From a checkpoint of a small mixture-of-experts model trained on Wikipedia.
Size: 8 layers, vocabulary 8192, 28.6M parameters.
Below are experts of layer 4 (counted from 0) of a mixture-of-experts language model. Rows are named router (the router's row for the expert), gate (a neuron's input weights, with its number), up (a neuron's input weights, with its number) and show model dimensions 0-95. Each number is 128 + 32 x the weight over its row's rms, rounded and kept within 0 to 255. Numbers have three digits each.
After each expert's rows: a language model's description of what the expert responds to. This comes from a sample of Wikipedia text that the model never trained on.

# expert 1
router:155122181170163105123153130120137165124105110143123090099143136169128128149111145124059137070135119153143081186122131149106110142093133179098166113151100123166187084113109121123129153113123063104118180121164158214112139133090218127123082144096160130047134165164127115053085127129142091117
gate0:093155127140177153066093170130150157107120150106087140169107096116141152092094156087157121147127127068103113148106136108111075143124127107104192116121112095130201162090104136183120155096133163150173157111147106089201157115189162107172108063183096075110141168135078172111097091147128127129
up0:114161104149198096124067138144179141112099135137080169110157130140087134135066096150094119085165060157095184104112155117158152177069146109166143144164152134125150128160081151123091139054126120081120174157140138123140103101090185152079126141113172101132093131125089108094137111152169172190
gate1:082134104203134126143137137087120120185109087106139064087138071172138134080133165190124152164129124157094117158179140122067133106169145151105174073189118103127152177119080160122133119096148126108123134091089098132091110106070093164110126158093101155187126147082058157133122122099149093134
up1:184129175156115094153127135129154111058132135147103172104106182177150099182190124131127092108138113066118198081162146142202136092122135109111120195135088103147125101112143157143086131209118147092105119130180134113186091104103133100146188109119146145109100123121150111161124155195162143114
gate2:134131164139100174142110112107125139105113112126058148147146147126140113126134113131102092101138091147159124131126101071185095113141031109179129098139146145140105162185083139100090210139102078145101096103199082187177137144134120162122158090137085115105108095166189149116150127091193150098
up2:104125117093119142135162123129107112113128155117187090100105128114170134130126107163148127178063133128120096123137135159116143113133224141117104174061088123080136101127184150149176087131141191173131139088059108089113097127051099086145138141121174172126133174060117098111130114173064114148
gate3:116138106122134095135059080121110148120162120122111173158104114134103137138125128148078167065122094114072095123127155123085112122159149137148146109102176165182146109059128122140101145105115103185100154180102230171138092127114131174151172102182158163084138072118106150138156123043132097126
up3:157108144122123161100157152129134134105121077136150070138132136133143165083104095093186128120110163137142163156101137123163182131108118186079118124167089104058145142176148140137133102176093113109150097145185063104092206131222127089129097123087107133172134211133142115108088139156106155118
gate4:095087150069051127118180086144031196137145090155120129138124108113170131112119134124124142103114188137084054154153057132081113130093124172118129103091176129153141120140111151082117146122155150144133137128059111142175092119118140133103074151153119155162164131117115119137071131089162105183
up4:193120105167123140105065132087099121120126131091107157149147176127179144130154065099062109107102132152168065126101144086172141110105179127139125160143104140156058133127175107156120089134152118090122086099188125062121101123162113121189186100095119139090119136120148068135115094157127103196
What it handles: Clause-opening subject pronouns

# expert 26
router:145063159147127135090181153135122126122072142137068104157125146121137133103115132182117171096148116144097118128113158184169199188129132140148133121172075152159118157123103158097140112168102062149134176155130134168135175073104172092163070124180084201114092122122093077124142150127080153132
gate1:157098103091128143107112102154121108154096143104125125121094082167121138121104114114108124053102179093173101184095195080104111159098133159158107102175149139162115138055117197127110127112130054161124112149134174164132111085120159108140192112088173104088206096168138154124102123079126166121
up1:186101132186134143142146134126162093192173125165153132156130166083055078161148167130089149108119176147159112181112153106084165098138141081158116141109165128162108164130068133101081105159152132165172087092162137159116157166115194112123140152143110051075140131108137154087141131103116071123
gate2:130130170132130177150110151164178100065174140123124123127150127145113102114135138119107173142132079102087119091155128158091112123180158169143099099127130177105107159136140111149181165181173190137052199163080150116090166115120110111062137092097118152129109052140128169132070097192136133134
up2:129121154113113125130101105156209112084146187089123088153085094166127092159121169136080122155123107107103122089106098129098143131205141130141066103094088095143066163088178114128195145157139112104062160156109139150091162102139158098117149086121125150105153114166094126088086091190082111098
gate3:065093088163118169070144140109164151171109124172060125128130092100145118132138096034105033094137097139103097111152187095164148113137118152140118190151192121137133146098079119120129091118116143115158170136116115127067120119143140075144151096136121191131156112099180108168087147117129109105
up3:155210124111083121164159142123152114125142155104121148130162134105087061128116128118097133174127191112120079102137193151144115127127107085127105179186179099150160132144111112107095119048113091082142134144115117150110082079174147118133085116127145147154170052107178115098067161113175108170
gate4:230134104117114054191152161139129130083166201129105099160136172149107142209146070120137118113139164147125116126129141135184155198166138150111110096149125105104099144157087091135119157147127107131113084127091116095129115111120106200146153088139128126114172120068114129091167128141061122152
up4:115162182164171077060071108103171098091166130175128087133102089150085154187072069097135116099086139153137113120096152132090110139174107121064159118129096175153150124131119120156144112112097102114165056125139120120082094213120130156095152146102115136115081121093120152170140159134148168150
gate5:121195115131119054157106134124180116110210101145083133123139143138164161154137112111119116114132126093097109088118055088151159140134089073112144126142081090147153176179062087125135159138097151118100180092153134107196142126090118172176127184144146123088129149127118174195107111094141163146
up5:104073113096111135147134147143108146133081119115161147161115141128127138092090163181151140150110091104181118147150124171111106158138183137135125130168161143155089103091210127133118087107108130130127068134108118116061126181137184116029144089074088135149124080100112096091150117188171056118
What it handles: Letter s/S mid-word

# expert 24
router:161114172154200144146135165131175132094083086155061135059132145136147157149131086185142136149152189196137107175143121162155182141064184153103170139158124186098117099109145092130115159149131144133102173174127194164098161122116172122151080114167130135108113113114112106138112162143088148149
gate2:152112152149105096158154106105124127105061116161127191159157158142138120140125107072138185068080083185084141113135126155125156166115134159176112169114110137124130080138216096192147154121109108153146121099132151114178158141096165118085135111134091141137129142117126153135039186160152184181
up2:091111121121141157101145140139128112107184140134104103095086081135109168068134098193182037200162103126129131112141093159120122134117116142127112120119162150170071176118015178107157124165102169083106097147120152105140090123155117139126109162105149084124157089118147118123146062096111097134
gate3:125121131086091075065111167132079082055158079136158087058120122122124122125076158168162100136149134191120136152142127134108102061171119127091128131167096090145149120128180157164080101173138118054099152125136159143108059168156160142109109087144103170097133115119170117169122167107109125122
up3:164117091160122184161121163137190169098135153085134189133188115074152175158195128138116147104166201171123090112129116167116155160124106056139124103085149109103098132156130145117206123125169134107153118140112137090120108062100116109181129197108158102103125172159136168110125107155147151115
gate4:101041125130144176167100164133166118167174127140067089108158138175087138177176108160107197138112120143145117100131098082172173111142075159095081159178180123156103144079160091143142148155169171158115128101160110082111105123152087145153092132110123152099114132129121045145134130121161093110
up4:136126056147120129070160120092109129145197105128164166148068064145176165140063128088124151167175100084093147140084148132120115180125133135134198093108121112138096083067109137117113158161139184140095179179151110152116122173103091108122139144095141081104157141147069149152139109128129083163
gate5:087144113160156144093150163109103081138106110156165177098058149068066122169129094160084196200137196158103143121119118129110154187170092120129205071092115118180118150121144164128183132128132121100131110137111084094183131127136151173115109172116112142114106155129160143125101091086139141134
up5:140086154118146084180122117155140166165133118175092121160121081119107077130122082211086125154083108112182124156126060145082170082063092158141122138081077115124173119139170139145130134111108054139165136147142151118178160145092083124111149121167134176145145155155084106173085147085127108107
gate6:084093082170117167115121160148134180087151122145123118136199140042092111085149083142095098126152100115112100108182144148138167132101034056115129109121120094108115172138124168155143140145129166130164141075110173095103155170117099081148105119124058120122117100150140123086089086163175120134
up6:124060087115071095130145139118121067127150139154154114158099139212187130119065117070165148119118144122145130114095104093118082095147190153111072104114041131184142111134102084144116101148131146084127108145168143151100104142135150184143115127183118188133088134116095149160189155137100113140
What it handles: Final year digits

# expert 23
router:140136148143212169137143200135171168099105070114111146091118168103142161125145086205156142173172192152112135135181127109135189170114137151116150146169127165173104088123135132119137141149154142125095175142161192158110141134046166144127114120153153141153130101086094082138096149078092130127
gate1:119129134123160141082141112133110099085103136168111136166068107130101125147104094127173093135104106156040097131090137112135170114141181127135136087118153059193112169157039079131136083134143156126165122153108106006136117100124143176158107120117141078151093135123136082129141134094097147118
up1:175091114137123107135150111159137118182192087099180167086219139137098117131133176144132158111150127060133144155151115122137046125115141117195109115137097164084121099080164186155103152147144076110132166084182108138100124167137076067120173138128136151128149143154142163124086149158119137173
gate2:103141137179112171130075168121130104103145118092083101096165130078073142133123162091100152157124133168175149144102119090123103160078139138169134113153226145116114115174113089089112176064150105133094143134139079148112131089122125127136153048159106084107139125102091053123193110098123167101
up2:160191129157095107143160155139109110134164147102081067137131169101108132140122075093132180172112144159179113133153156130112102160047121124183086103139182188110168134087165072170163140126121115133130139105109055082140176124167099116121110112146116070151194141139121097131153152087168165107
gate3:105065086105105095123096043163140139114193137129147145127122096130128124118129093121161158173172135107158081136114102079085128124089179114094152165162165071118147130109085062060097138180121073116121128117134145091143111094096158105158128111162153162112117164096155129142126183066172118072
up3:133165101118111104119110078072129070078111123104126174127160155128115079190123111174168132135138217180136117129105165128184179130170189074130100113140119148144133119090115162084120121123114111138114147113172059110162072114133138110173150080109152115125143123182138114098122056081156124178
gate4:082146056109137124054151094070129106131120148088159159099116151146152131075134073134127081095155121110077147120136146056082088077146114141135112155151138100111090084160152122104125216108116152105157195175117060141096079142128138137144076199121131128111128121151099132104089103137120140129
up4:191152142113151099151118209116122074104153157075127085106122123142168148093128136126136100116133125116041077104089201163167095110085144073125119104086118105125126144103112160117145116143123144104117235162107118099142127090123110134178146139116133157098097133104192085154188154101116133088
gate5:100093115096124179127193138137101070112169087147157114185141154098123147085089150100078109120114108124130136140113155116085142131143152063019131119147119128124123145142091093154083163143182111124184142146137114129191167104171124184150134115109094116089176148121127129113128187147130143038
up5:104168128099115081153097137123109148154125159080131150119126141141125059107107126127187170146177176090076142096163106119147107167151101180195150136104157130140100131175155129125233088149103097143088156128085138094052119103133158077112110119131112135121123095122111126134053092133171118190
What it handles: Final year digits

# expert 43
router:129163151136198133158178159104206133116130122148119110097179142167101161137128146161119089142151137163163049167086117143149138121068103150123143115126080155117096141068100131131153190121088114141150190109129171110107160084113191157105128070105110138088118055126105098102113127134112167194
gate1:087132118135115127119175109136115163112092207130162115134118127142114148124181150193120126102123156152160103065169104142145110119154186122109145139159130125146104141174133140092112116148155105209152110120124221164214165104101148148122076109133079114171132095111191092177119132159127138054
up1:175169141089072107078098151104133147130141108062142130130095125122068148081161078184162094126097111143132165140204154141119125139115148121148056130059099174191161048132126115110121122085134063161127113130148157122118112156111094138139172115138156078116147115084097146161152092170097118114
gate2:130109152171046087105109116170144102170153104137102170107096089173157112143138125169114060157125117122115053142131156147119132111118114082119150155098117155108114100154102168137152082125190210141212089147066109091094074140125122119132143112160130112115089127088155086114147184143110154168
up2:156139151156064072108165106144098126113150107084222119135120134174220093146117150106145129137134108152169136133133079168105093093156133149126182135166147162185125126136128163152159059125100154124144049118124149117092051174144116109158111122145082124103099127120165083128077152138130092135
gate3:170140147065111074114152129163167122125133120137091143119154183127126145134163144023103164147144123120124163139084102101127137184128046110174154106113136139168070158148126134170148138101033132154136176134180167137076098111049116123124137137156152169109100130112139093143119077135139134100
up3:107168127131112080122182118149132153180081115134105124229169157161154147147159091121185134145119180117154176128170140098171189080077115163141079103135137097112148124155133125116078159067149122095122131114141174165135141150077104145201154098148130169164138120108140096107147102085157153075
gate4:129117113130139129159057137169162081116160171060102109161085175156160145122143150116071137181136117071151105168100142146094156147094150136106104096099162130133178101113104117141156127092127086110121164117212131122196164082186115123097155208164098133130151133107120096147093116145130064163
up4:099133123132147121163076119134127093164172175092128116156124168150132102126178142112070154161131137063117100146107157129121138164120163157097095087127113101192138119155117150137145116117123097132089126121240162140199157066187139135121135217119139120138089087094137108128064115129165077155
gate5:135162157120079123157144121141136082136120161115121118154178117133143127149166125144145150128130173150168096099174122180142089106138111161105076125079106137064090133187172118153141116109138100127067220169180102094159117090197120112138100110156066105146148125105143111068109134127108105224
up5:137164130117108103181185116089140126147134104126134093079117158148116097142149115101127110077153116164108128079128116129131089162150147173140122106112131116073155089160130206166138111000116141099156175128193176143150105106133118111125142076146065097128153160118110160066107129084126093132
What it handles: Closing brackets and quotes

# expert 8
router:143070148119166145098104146147175157102145141135102109110109117091140184138136138178118081088141149134100059200140090155176121236044134108142172125143088172090075137164108130112207116128148132102127166112141117157124120118111152090167125123102147152088075126104094094110106140097126130147
gate2:111128108165119125151152113090164174079164165166098094090147094088178124192135145113052176149118175107124135106148162169081130088162085114129110134106094114151144120140167111109053101128123096116163126126103080122090152130151076110153052173132098146170127114148192159099111071161143143084
up2:167134140114075060066147109206110142130097056167172167159123095116155124087126174174097113140204113122200169136087185118114195141081115173117112100134128116131138132112121119117104144158096111116112095118148150131141134134080115094080126157175114092144114141132143111092052165108159125125
gate3:119142134117094128108141096113167135114121096154131102042146096087138175113147127178139179178104179153163192151188107106113136129063158125145107121109100146103114157149115035091167140155098180127109152159168109160144130181109143174091113145102149126118080117073097172156095123142105167187
up3:147148087116157154155191115145172138140178144092063138128163119083085137155134136110133154117161093161158110098138120120126157066055103140132088095139142117073145158198148151139080127074097118197106161143112097129155138217136184135114125184091119105116089104164147148196126140145106118135
gate4:169121152155103124130125124032128115134159123190154130150177059076067109060097141159101144158167123121127120149124113103134173111087045125100099195120125126193122106135126160179135134146195154129121083130082086105152107159112171107166105113121153119121138106142121178103110176116116085138
up4:106102159074161135072091144056140093125159126177154145132170099105099143105138138147088036184165115127109081126128116157150181132092078146164158195127136087127150116130126145156145146155155122110122112117221171114094085116157161129143094150165169117097084115165190168117122143112106110148
gate5:100122160136123198067113077101113106134181096107076150104125094099127124145070119161128188127090133127183114096172083107139156165057150082192138162145105120148074122168148110151128173163184144149124121093091118098083099167115166141162126093140166170075107149173103133146133122084120115159
up5:100150134106112131135083117129176168131075139140142098144144124164133123164141154139098076075147144106093176161133178153153132133207129127081106140139130069159156165079124136123132099158159110109100092163184122195102152097168124163099103107139094077202165150049109134087108136159099111064
gate6:122091168159165084164082113157152085120132113166164167180168134125129126139068107165158136092128112076133107178157140106139093111103088191059085063131087100146097139115167080147106112129136156102129163151144083157146180129132140147132154171178058116049179138123125123123122111113106083110
up6:097201115128108115096138144141106092126142122192071100051106132140166184098092104145094125075101111140175127142142124137145137119125146075136131182049161130101112121161174068133103114148084173157136136126113132146084104083112138158116089093106177131163085179181122199164140161122123136088
What it handles: Perfect auxiliaries, mid-word pieces

# expert 4
router:164078187090177124125171150140134184095129091150111055090113147133133172189092145146133150135108146154100111158171147139115115136086141088082164160181129154137122136145111126153161150152160066070132142108068198147127147088140146117124057138159087160180085145176116138132111171128173102152
gate1:086154140136184144132120103122166164103110084092142166105122145087131134182110137140149100112214114119101098100129122155160200133099097114097125138119157132097137116060110120128136171170140057119164141069124087067117093118099106101137055132163149135108037144172172104145135186100126143127
up1:100141178128197099053131136090154150118146114086157129090108150092100165137129151144130060115177105144131082109141142134188114126143173144089082117138181135116128164057134158179133152102141105063143106090133123098160102085142105114171087153119143098139090071155161130208075150125097128102
gate2:162095133112148090146112044164109106140141167128134116094107133141171143072110136128157093118118164052103095100115146119158109092102132066098126116108152109193122114150098130143131138120137100070153122037039108090127125098113144180120094131140144130138104132200041121173110111139150104151
up2:112127155154158099132104131078149143087110084141137119058097152134189191115149103122140088143171119089070115138153164174160161120133108132119139151103108117114164098114113060154158148197175120100143057071090083181152124140102170095132149166154109128190100081113151130172187165121132124136
gate3:093133102104169095103151181139193095123101078135141193111108113113145136136122102156147086123118084144100102123143118076113128108096143102117182109131106127126151106146105103110161198177201164102146235116171160121128138072148170116164127136157081091099142108169093130186090099113149160161
up3:104177115082141086136171091146102195132109171123119125145078138093089103120121103164117085121103084110107080115090126061134127100171133125147126071138130158144135089113195123110170145187161179132172134141113186070159147082116151123151140099170080057158148164160133128131126075104169138168
gate4:155088169063130148125120164133170147126159099108102123109100142152147051151070167094117136137148231164105101119207117108141148120154074107161103122103141140140102158107108170103105084121159133068127132154098159118149134058096125129170116113119125185116107141187114167141131138127155049097
up4:111171139073121119142142112168097115102082118097151131076114121116195177154123146134182151128132123146055152122152065110205093086091184124116101154107140107086185086100191093111146194135149139102118099182142168089147153103095107116133085094135160132128087086124113156087140146110180119114
gate5:176147155162145163120129166224113106106138104122174120108143130152120144132088172146053141071157096091139149116107138158065103137091153107118129141119099149171160175139115099152166127182179111120137145170126123205096155103098107172159112137074150131158063087129141113080161202126125129130
up5:083117160082134155123094124153139135087125168108102092148134096128093151136102120170098086111155124025115140158145132104152066108109142090154129070162119118082080073154171100121091081140123184104157196107089129115193136141158137120084169123138110108091179174140120203163101132116132113123
What it handles: Capitalized title words

# expert 20
router:161119141123163153088153114098139141103083129136077092165143124121088163144131153182110184123165134142072099136101103164145178189115152158107145143218130195167068158064110171100126092183093100147164188142119146149138132096128154080172078150141128146122120130091133064112140138098101135127
gate1:103131176150154121101161106087137134091114173108149133162108143114096129157108156099128145195107173146125120132066156147139141073109139158145175192172160205127121111105103186131146125130091140115085137080140089088129134109151074167095107119204166151087109119127117071206131160091078150154
up1:130213104109126146139110107150199152113119107095116083148098139129135159124086159130157098117148121137164142125125203178109167118091100100123103126161106100084083089155172109086164163158087123132091123110178105186141094060144116146080120152180168184121097137101152072160160083096083117147
gate2:135134088155092139109151110166100152138051159107129131168154077075137123101130091056098214188094182112071139095144113151112087133113126099137135128138127158098143101123128123095189115170142130107139178128118117165113094170046125193168128142138137121136120167041147124139113160152118158133
up2:150147121137148129094141060117081194145125157170145154173191136152134130098125111155152085133071155105092112125105120155138146166133131131106131103131148140134108146201129141200120139152084138145098125169151147204136080133141138155063062151125159170049141200096082095107125166115121163105
gate3:095126135197123088068179138153152162107161100136147203148134126161112170086128116066169174133197121137138116163138112165146121148121128116116136116170161211171123116082142136116151159204071144094110120126135119079094134099142151145105088155124155076127087155125088153087103134064096143144
up3:146089155132114141159139201090065126122080149135117077109153133096145092125099079153087072162140142153152113110137123066191150068116081159144136126126058098112164163104122133150119085086157127126148119148183136094181118139092091102151124081058060177125139138106141075131155151114155141112
gate4:128089158126138133127157118114149120169114052158092141122088092062139089097103154075116191100130210129116112168130084076056152133158202108121147113068125086090095133167123134149117097189117163156128141195149146142116147142104164123149104139124120113192115190140125142175099138134148135126
up4:127127138181120089078118121147156113155092121153148190116111152101108131164070158100111140144071168144101119137131075168094117136104083112150130136155122127048125102164101121188167142105092183110072068128152199120079088140139156147150153201141156107179079138069127161103147112144098143137
gate5:129130116169159173158117101089108085081151154143157178105115089075170147127125088139081200161144122110115056103093115145153155135196138149177126097073196117167136038150112158105122052090108117137128083135099153127110123071113151121104116094131107149118111142181099154122110126115085124128
up5:132106131178139121135131104099118116143145138123107138083166074131102097144122140151110234130162156153137104126063102094077222092117148156107115118194174095141125090165128137121083141124045113198096111115085128157132151101076136074105128149121083107129128078107120135159128094101090137156
What it handles: Plural and word-final s

# expert 42
router:149097132085138106140120125134158180081119105134072063124117154119135151148153141175081151147149169149167092182174134110153112173086133097074155136171107148084119131141129083063187162139100167094114150153069139157126116133129173076132022100135083194125124078136122124154112125115129127139
gate0:097069066148116117120181098076138066126135140107106134104185126109048124117133192113135138096093153148142082112136152121074125110108123094157104118087105151086162093125146136077172108091197126132126165133130165164113068085075122141135075156177138087082112115146154167111104170113098167147
up0:152153142112180174140142135172061213137199116080098173125097148125152127131172105112147078183137149089093134118110128180114151079145107147130126136138185121153104138109086134121130143165071157154097163069150159153078145189118121099143108097147131125125136174202103155129116098153131080078
gate1:094097123095167134113110146099154104027176166065082099147078115126153080124086113163128104108097118154159131164114165097146155129105119140100101065109110163206110125113095131105123152093159131160147079161161170132130118090085161171133167113165092071128063118141118158113113165155143151080
up1:109133107106180144092098134098180110159103174127124176105105093102137140130083124136126130122138055155133097152066117125192172100199110055121098164127140157129095205106116167040092156132110128140117105085102158152105115128109129138091144135173167158104158072113125114124132123085088171178
gate2:096053106147137061115074108120101112134161070214159127145160158106149129085119142181080141090126141149121133126076099110164135144128120145123139124105183134108167154093123074171106094143103172091140085128088131108117127132152151102122021109103099118133148110153063185103108113134095088142
up2:143135094133096069120149178084121058154116068105191096149152187126106171160131156112074158154180113134109153152141134121133176131125095205096153112140206126135131108175159165140143146121146158101143154132076131138172149112102130119082078119161105146162092084146191105119129084083172114141
gate3:111119150231104102144143144119144090117135098150165138134148128181120133157107098116102146142102120159170110156183127145174121112126126149115144180180171125126050086070132081133162124085182151087122144124101185151090125040124097180147123155137071170156118136096127092136110115117122143195
up3:107045054133122090126111152137103111159116124134181139060117128125145127118038120150184125081177142100081132088064119079150117093145147111119175115111136138158163163166081094135107127101134145130114069130172145107077082127109198096121103161124109115100174113145090143095147181125109110130
gate4:108111155090162083135138089143157145168069101177139097103111084155113167098118120103090140130190069141185083053153130126134105122130129056115136126133125101144118100168151109145142126129100189088124154132166197098084086130080154037100161152139069150148155136124077142127118125122139166108
up4:159120093138187156102172143080143101126200148141216117165124166146115114130068135211160131106155083109128182117141110057140112124102171177127119115174114100105058156133123097146136110090109141134088109153130151118140174124070162108131092147160129132164087133102138110137156064174122154162
What it handles: Word pieces in titles

# expert 45
router:176062147160136161108112167145108148089084137114107116159169157133114161149131124152094174108148184136091125140107113079143105110075122142118141183141134144110093137106118102143166119170076076079132167130094181181142130099136189127172100055171079227135105162118087102141127135157138137162
gate0:157123128137130145116132153127128094128128117125131120156120105202075173065173156119072130077120147172137101133079165092147080143066116098113120153143161142118120160134088125168102062118121184104076153093098134163067112113126069210083105146160154094083100142109124110101105052115118095127
up0:171144104123154110131091154145067098088140130129133142081101096168125093163188106141227091164117125102135133101168083116098169128148040103124162114137093122183141123062126093086112145132170111120176087175149129130127120089120159061106178122187108126130151142168105140139124157136145187131
gate1:128096127146156126101082206101092157123161159085145125127098097189117173125154117123106123105096168163127114152098099065130173118104117123096147105142136009141123164126104094132105170068169164131201178128156165138122125096133113126153150144181153182069077116129106149154113095143110141136
up1:167128106119126134169093096164089132175096097176155169159088164119146109117140071162090169172117162180197115117131073144108117140149124101167214146079053152150104147107154117168136152141130147118139069106107061129143083151130138137105083145112092126144128111082124073088155133114167080133
gate2:156089155142090114153161103127172106128130141103086144118120073133142138192111160108174136114137105165169139179077121167196081139134117150173131107175116170161151061093136082163137135140162108149126097174074102060123115052126099104111145125132121133155131155079087120168147083151118101206
up2:151169127163080087110118144104129076122112179120128124104142157056087109157131086165166145140156133191162143053153151139154135150172099082127084107181121174184112099115171147168118159091148147114145120092133154116149093133152117158083114118178114082132146112118104130197082107177096204151
gate3:136131154093166053122108220140139121127048102100116155159125139091146136085100121189162137135147114100127153153172132080158144143148125113132133074150129134133162081084174110126134109085120144184133128126181135151170142164134181154072130101193091162123079135109130057114056116125103117126
up3:129147174071112091112171143139168169150099138125135128144114102062069066116112163115097080139099114138093156185138126116135115115117122139087147124156163144147162059130149158182112186142146154184158104067180094130182098150223109113099099065135114102182108120141138118110085122137131126135
gate4:112090162179115110152068090139142087114141161060084096188160117088112109166120102136078137060132163088142129120171156142098125128122076154082156160061114120132100112168080127095154063136099131126144178142109184105114135070154124095136130099142106189124151081146113155120102155153091183139
up4:119096109165134203112095095172071102170153133109077134143157118105161136156137103129170127065118169113107081127165173163086157093120146101114169130109097123070116108076063075064190126156103127097154140055088123082112107122114107093127144144177121135135109139125142170133107097175114124182
What it handles: Word-initial prefixes

# expert 38
router:210073135139184139093170149150083124090090130154106107151114152133145168127164128130083190150118192142099110148141124097113135171089108141126133128131075191104144103147126124101139122141147092149142143103096169182120137094121136127137115080197069149127137140065076119051066176131116150169
gate1:126123097214075176084065093141114140188085100097172113132111116190144148154165136156084125151187138105114150084146164153143145151091137179110160162103074163121147120149210070152115099129166118114123113118146122128144141146142095146176123143121146114175069104155129115162136119111068109181
up1:159114150093230154113116152085099143145099110133151124105162143147114130080092098145165181120129101109154136094173147125135127137125118086079139084182104208124123105144067141129179147138199145136162101117153126116176139138173128149147117155103062146153196096145175099070167166140151093141
gate2:158114111165136132099193109146099201139135067159141095094161174123117053153194091066130182152089203151130114200107114112150135127113135174074129152103098148103135096154114167135124154161117169089122146082155171156166113125126134112100148110110142116168052137111123137150145142098081142134
up2:172124108109144107092160115159109152132072172050130188163142178099118167090145141207111154180186131089133144134099090143126152149122095106206122134191117124173110115144143101183123129121124096196110144145135082167128126117113148105131123143074123146133120148101150110115123080081154107214
gate3:157108105162146152165133177051130074131097153134109141098151129096125162146144111087159135085114159158091110172127135178173161188155096104121109170092091130120078160100062140119129132112141111116143097132173157112152139068089133082170154131115129148077106223096085115088144118090135200118
up3:125121164130140057141115124195120194133129137131143111157075145166054101165167114185100100090147114117113174089121117119097116100112139112141123154200167127133168132199144066137127086078086125156177187134092136130101071119121157122055108098155135112104143084156142109119152169117149086138
gate4:101126171216109127166101107068111115146143103126123121142139065078094101178124122172138166154110153126166126130140118083114068100107154166109162158104096122156136113108041151137154075088104143086152161128166118091088160133114080182110158106080116158162159169092125107108078105065134134111
up4:118121135203100150137089094120104111099132117160114162168177103099095124113106104116180131128118125149153072112150089149132082136139196197174123168085075149133137142133112142082145063109151135069100144116108183111110112112127125138083158113109152181148184193081075074091088102107103101117
gate5:116102112098118139151131080133104096060161152072118170166148115170127149151139112114107171122098138120136140113137150133174162156060096138109145105118077181135078169119149117126107146058162176195115124164144118109107130086131195156121114125145142124078192034049138141102157122125137163108
up5:095107149180110136142087129116107090148119116166107190098140079126132133139149134126184077210113095108077133114124088199161166108136166170096114122094111118108099105119106121085150074127115175136109149145086143134124094126131133067108140092089148172084108151139109085091067069097203132173
What it handles: Initial de/Re/La syllables

# expert 35
router:132106181130159164084107098163183127134094140122099091088131088111104129175103126177091103096142127165115080183103100146155154187058210116119164190153143164119125169110177125114151084151156086087093177121115127169083070110116151097147083107128153122123107119085093150111125147139127106183
gate1:153167159036181120083114116169162172116124111133133123155122133134179149122102134130094160084134125152151053097169118135134119205093095023117103148137116133118125095147144181166136065151120117164164173103121140155152076100129104149180108093069147101148128173157087143159126134120115124124
up1:104154104129121094132095147110084149072169079172118161108086104115119133182095152175157125097126104167100109134112103169110114136146147100170148149160157122157186119094125069062135152089127108118151060047092125167107230113130119106116103149110090101146165171131106174172088138137108108120
gate2:183208137090083186139143114181131112081103073118137135085143075123132168146091109091084103105113140096164145084183123103151140145142136133131154095107133116129142120131141144116181062119032115149125171167089144120085146152098140148139114110100145145141153065156161089177135104177106177162
up2:100148125166121199162150144153132136136098127104107192134126121162160187105114110131116118138112136100127191122128123131127133133135122107102101078078129173150076128128157136136109075168110063160163111075168124116113128211065155158051129184124106048151107088085105125125114117169114103188
gate3:152185143125148086144063053137210152104151159125119096149199103123097118111158163137104062163131097132118110108111120100194190119137125101122124111083146085097149120096103145091102140093120106135094150185103125189110139085080154108144152090109154165099129085126067121146157085084113144125
up3:149154104140126088145087189106112100099160096161145102125094127146161108123105122085154100135123118138136105071154140165151195154117138219146168156101149100062085087139150058172131142156184117138121120138086085108118164092097165115144113126121091167117124144072106142114129117206212114120
gate4:122168091133102129126097118120136081170162132101107135108143050135128118168157080159079156104173105157164117122130159099087160217082178127133157156123159086193106120129150117112152118122162105082111129090160136176055104167079200131138127114149172148154103104132146137165106150073073139116
up4:104179105174129112117102148153115096158128124116117133159067127166095116169161107160118153107149110104138127154144167107106121128054202101113134150132139160183068075153114148167160128159159075115184134089105089171084074148128143165140184111141152163168090127127122159164112117047061135154
gate5:132121146119132147135023132134078163080118169110124131109192164117147132157110095148144140155185149126142015151162071150105137139146154156136140153121160155137144178150129124111149165165095145181134083114118100107078077127163147167122140085091114072134135131079171127099129133191140130172
up5:078166113141078185144053144136106136108080122111132152138154104122160138169142061190128118142174149147181097128117117170132156186091094131125147141139143155101103186179119146117135166134119151167091113115095097181059131230146153117130154088126126103141119101086170143133103142161102142182
What it handles: Have verbs and word endings